Weights of a small mixture-of-experts language model, trained from scratch on English Wikipedia.
Experts: 48 experts in each of 10 layers, 112 SwiGLU neurons an expert, a softmax router.
Below are experts of layer 5 (counted from 0) of a mixture-of-experts language model. Rows are named router (the router's row for the expert), gate (a neuron's input weights, with its number), up (a neuron's input weights, with its number), down (a neuron's output weights, with its number) and show model dimensions 128-191. Each number is 500 + 25 x the weight over its row's rms, rounded and kept within 0 to 999. Numbers have three digits each.
After each expert's rows: "comes after" lists some tokens at least twice as common just before its tokens as in all text; "comes before" lists some tokens at least twice as common just after its tokens as in all text. This comes from a sample of Wikipedia text that the model never trained on. Tokens count by the router's weight.

# expert 26
router:507446469504492518503516530537521485508515502496476477498491451493482513520514500517524489487521471496506495492505546513427545557485518454543523468509544524471501443515489471501462508503499497
gate0:502501490552493467512553489519558491513513463504496486509479505422458502470536544444449512516515507466488482492495519498480512490518468483485481482481457490518520483474511518554519511513505522
up0:492522508461480472506524529507504486501515477470542515499452487449481529530528480455472499513519502494508517477533538504478477450511506508519528496521475533472528511535488460509501487466473569
down0:529505514523524470554533467501494505513505500540510498510515525492519484499464534486443527535472511534469500456438511464509469505476554518521496518466526464484460576527485529475512520509498507
gate1:513472520510509504484502515497445516543502514511502469532516530504493559494472466548489477492527544473510533491489524477520514495472520485507469518448464500530466525479542514526517492540502496
up1:521547511493498516504487507534505541531463511520549493512471510519506490530495511447506515501519506438511518467522536491493515470509543515496524465546493511515461486517466505538535471490543474
down1:469515504521511500504492503492523536469514495546494465477531480510474536491477507487461518486537466507514493508461528498525473529479540498484484484487477518520550544534525484491542512472468528
comes after: " | ", "–", " |", "| Party", " |  |", " | L"
comes before: " |", "\n", " | ", "andidate | Votes |", " |  |", "–"

# expert 33
router:454488500526480498515492493534486482517516498509450504508458502487474518504471497522479500507508520477474480481508531518427502508462496506505519495543499540482489503493529483487472483539496507
gate0:532511464525533494462460486468430565441499475533476502509500507530481481512493490495489484536525545496468521487476471497470497509515457515543528484459503473483455482533509448499462496549473531
up0:502459462514498472492494487520501550448521497475520502512509513472513496528471522508518475519508496485461545551539496468510511445479489505498524486483463477497512485520440518466464492528514514
down0:516507511503476488505518511508446502511465545490511482475491470462474475497531508535505482512524514496542500470498506525483535505488507523522485482464501486515498495468552498532515509480503532
gate1:454499477509522465512497512509507514508543542498523514542522480536510519493499553542521503473470510509550517489568465492501502512510481485499503523513508497456496485543537495475440519505474532
up1:490483501482507499492501514523491524527497468440547460483452511536516479498462473491521489486518501485493531523523511483539494516554477502514535526530502507531512504474522512514482552496509505
down1:526514505495509532495505442459490494482482512516501559507530448539491526477428546506532513481449522526445529464502490505483500491461486542516475524547504506509545489495452538485455499505516491
comes after: "\n", "0", " | ", "1", "3", "| "
comes before: "1", "2", "0", "3", "4", "5"

# expert 28
router:461495453527497490556532501549505478535505496507512484511486451517471517527475528538522501508526458462500456517514526507418505482472487507503510485523535515482534486506521479504477497536496520
gate0:537498514473467502503518467509537504550558510504486503524538506501520492489491533504472492528464534512480524491541516512496495515521520490466499516504494521498504509539453480529538502526495481
up0:485498517513503519524536475532479482471530486539508492467468465465527491475521508502464487481558501479492517498495491485499557498500519504495502556479495484510489498458464468472493518464491480
down0:510500494542519499482502499482486509494528501505477519509465494526535487483512499473525536523464482533489530521468451525474491486513500488496484516491457525492477493492482445495512480534524481
gate1:490540524527519467480503515521503476511528516500477487467489512474505530527533446486538510504506513517481495523474508567489529487481545492460520500526491518509482512454487483506527509491495488
up1:499509486511499491497460486509526474515525497492480501522490499462495480510532495502531475509448548545500528501483489501538488508494511491506507463526477470529505512483529471490468543444457510
down1:512475495495475536539519502515457500500533528491478483569496478493528492527524482533496498490524486494507508463536505490530477540527499480491500500515466507489533506482512495541513495481487490
comes after: "\n\n", " |", ".", "==", "\n", ")"
comes before: "\n", "| ", "\n\n", "=", "==", "The"

# expert 44
router:475465475515486476546515492526496500519492493530511501520470449478463533551478514519486498493497479464467492527511523486443497490465511494491496495496501502501545491501531466479490502527514536
gate101:494519466493494484493481517564543535480554463487502545503487484482496482479489512525502456553459520560530547471535517526489552515531450575482513494513476523489486491533526506510531496511471507
up101:493508491499545473495469526501518463525469487472483513476495499509510491487480481511492489498502474461525449497511529520497540519525529499487502505494484489542528526516509545455502499492511521
down101:470487518475519492517487541515522489498537514516494516533486508484509518494501443486502440497507500529518500489492519507509459488454554551538524527535476486497498462497503499516480482542489480
gate102:509467509532506488539519502546502479577490484505494529518493561517487552507520531501487489481480513506502470512527512520499512498496510525471465490509500469500491475495495529497529509475488518
up102:485497489506469511489495548478482496455526468527495536503561507467506494457499521481485492544526538512522494489507514499484496452504466472534490512465511480526459496476458472508504518520516477
down102:504512530488484503479509496518509512494466493460533456471514477468501499496516514497539533510518522515482539478472469495543534503496445529470521466496516489484569486506505471507508499463521512
comes after: "\n\n", "\n", "==", "===", ".", " =="
comes before: "\n\n", "\n", "==", "The", "===", " =="

# expert 7
router:494499492539499507545489513537472521494493488507452475523491486542496550497483483521512504488497477477508492511497516510474502510469493498498518469535510511507518490510495498505486504511522508
gate0:487479513540497520462494487488519533468463501473478502506561521522511525514482478513560508504494457544507555506525484512478562470501513470478543494495479541475497510516441487499504463490456469
up0:539507502528493513494532475531530509514517471467502509514484505499504533486509465493466498476503553466506444461528512522514475471475495510492497513510486478508470520569495501498532481519514547
down0:492529543485525524495512507501528496504494464527513480503481498518486513481500497519488475532502524426493517542515493494507543507472506535509515461495450534495482515498488513464511497553476509
gate1:508505475492503515525485495457444467481512485481502515497523521498536485504523496506478521500490492462501535516521495466480461473555505475508503469517486485511511499501499514502479483488490466
up1:518470496481455502522482515489483535499491477496519506530456544577525459518490452517491485460533508491504504493465506508530535492477507488464526547482503486515514466527528506509494556500530486
down1:489495498485472526527441509496525504450483485482496527503505483470445504486469461535506504525525505549518503489486546489541542506530495494526499499489516512504472527492531463492480497513469501
comes after: " | ", " ", "1", ", ", " on ", ": "
comes before: "–", ".", ", ", "',", "1", " | "

# expert 39
router:507508485553499516513533515533509498489494484511450467487503455503502532485503556509537497485495487468487485509509562501404518506476522493526491465533504539462536482505517469485480493535493510
gate0:520475473506463476511514484509528500511486498539518556511508511518505530499518500482535521498472477509532473524488492507492492500519461477481491527486462497569501553492475542503486514522509496
up0:461508469505518489539506468524533513554501504463503540499452543475499483500505477489492492540545470532533513505517490484505486512489499543498495502526500481470474515514502465496521538513508523
down0:520438477479491493495503508474504519501488480510440498535492465535500506495465490516523483494525548508500538497474542515477509498532519484496513502459485490518492505478546489470528540497509478
gate1:500479490477504482490487523507507504522490506467494497535516545506493483520546493520512515447511486510511544536510468509498542493496458514489502483496525548504521504515532495477525489525496553
up1:485440510454514547495484495495503468489512492510467494548488519532503521507484468496492510500483494497531449507463493514447483530481496475515539474546456473489503501485533503507529529490512495
down1:481554499498535486504490489462476513501508479529471543492509511531483489448544509490504507509484494530511440512498527478523477447487513522507460526478517507498536531539451580508538502463492531
comes after: "–", "2", " |", "1", " | ", "6"
comes before: " |", "\n", " | ", " |  |", ", ", "| "

# expert 35
router:478474495522479506503498485510492503483488501498456483494478491506468543501502517509518551491491476481481477506485519532457506524449531515506513464535524532504514457525562501503453494513538496
gate0:535476500529518506494499485468457515520558500517529480519484487516480476508531523483508515460522511523499491524555514529486500534472448511540517456502500525494477478459502525462475504518485455
up0:531485480494459523491523490497497515517502531463558487493489548481576492494479457481476514499470500502507508477507507463514500513555513503492480496450494536510533476549496459475495500456506495
down0:500448512545494520476489500524467494504525492473495501464495477521510476534539532503481524520527514534455456511500486487495512511505483558515529479506498518517488521488476496488496483499472492
gate1:525476501540489469488520453502481466510504474463511509490492496473533480508468528473536529463501503515500506528526495519483509520512510483483494517475509586551509515539510501534500509465551525
up1:477471466531517515510487504492502539515495487572526513514481521503546473476533513512518503484498488519535494535534486496481497483475473522493507495531472507546471543529474514516517520489481476
down1:468498485492466497508486487489513495508523488489427504528500486472506512452553513510450478514489446511523491517515507494469487499540520530489503531507525538498516489530523516523529544503520533
comes after: ", ", " in ", " (", " ", "| ", "–"
comes before: "1", "2", "012", "011", "016", "014"

# expert 8
router:495496509517491476496519474509488493505491506515454481492487499496475550500513494496543543481500498485481466536494508503474508534462511531505529444529507522512528477534526482504484518524520516
gate0:510497528501483539470527507513488499513507499513520510524466526508563527480524502520468481520510502495526460444457492486509500500496464532455557550509506509552462464502468479506471537496487539
up0:480510494499496521498501534492501546504455549453469527520451473462467553536532500466505514463489506491501515505528495492457535511491549476494480508497491534464500512494482519497475500523524495
down0:505533498478520461462486472492486493514497469521488493496515493516517488540492469541517458532507482507510492500480490480518454495495527523520476520504440499534492524505494503498542523502492462
gate1:490457500482505513500560515512486516470503544486531500521502486477565480495476508486496505466463455499484526481538484492466471516499505518486495481494511520512504511479505479500535474502504517
up1:515520494503510508488468511519482492501512500516491514443472499427486539520502508506491523549515491500508574510474410486528483489543502458528500507487466492477445512485534488477490501515497502
down1:511512510536477497484477475517478531528512483521502522516535513503523544501495503503483528469483470492505536525572559476509501490487503458489501517494500446483472518518507516485504484493489525
comes after: " | ", " ", ".", ",", "; ", "1"
comes before: " | ", ".", ",", "–", " |", "; "

# expert 41
router:479513510538504486523523500499505502514519524516434473472449488496480550536470481494523554502519499453494491505494515517440534508475527523505536495556533527495509466515522495503463501553519518
gate0:509455556507544505482503478544469489501491494504490536517486507486561499538408508501474517494543499509471509467497505474480482529518479497486496536457443472477495520525462426503483524457520476
up0:486522513496514528519497508496493512506488528550486548498523476494535465485500458491522490459515500500466518467525488461452522481491441515534505507481515488508478455478488530546515542478489473
down0:508475472526460518471463526532525514525530508539476514484488480512529511551491536506476521523523477498500498522540534549467513494501473459475499517549460494520469499530502467523491474477489479
gate1:523535521477519499485477534484501488511481521529497480487511499497434540501484495531518504490466553519513511484523468561493503471524533495487478501491479490467528483498527491541492555563508554
up1:487514480508513506497506502465532521521517500521494508545533511501508490480467509540492506507462502473499435499497502519496540495500452553501473519501512483518483484482472482502517523507526459
down1:486481537487504504470518507532524433536505522517493491507492465513482488475519483545525500468550508570518541491463509490480481497527513488482507477472467496515492520467525475500506507483506504
comes after: " | ", "0", "; ", "1", "3", "."
comes before: " | ", "0", "1", "3", ".", "4"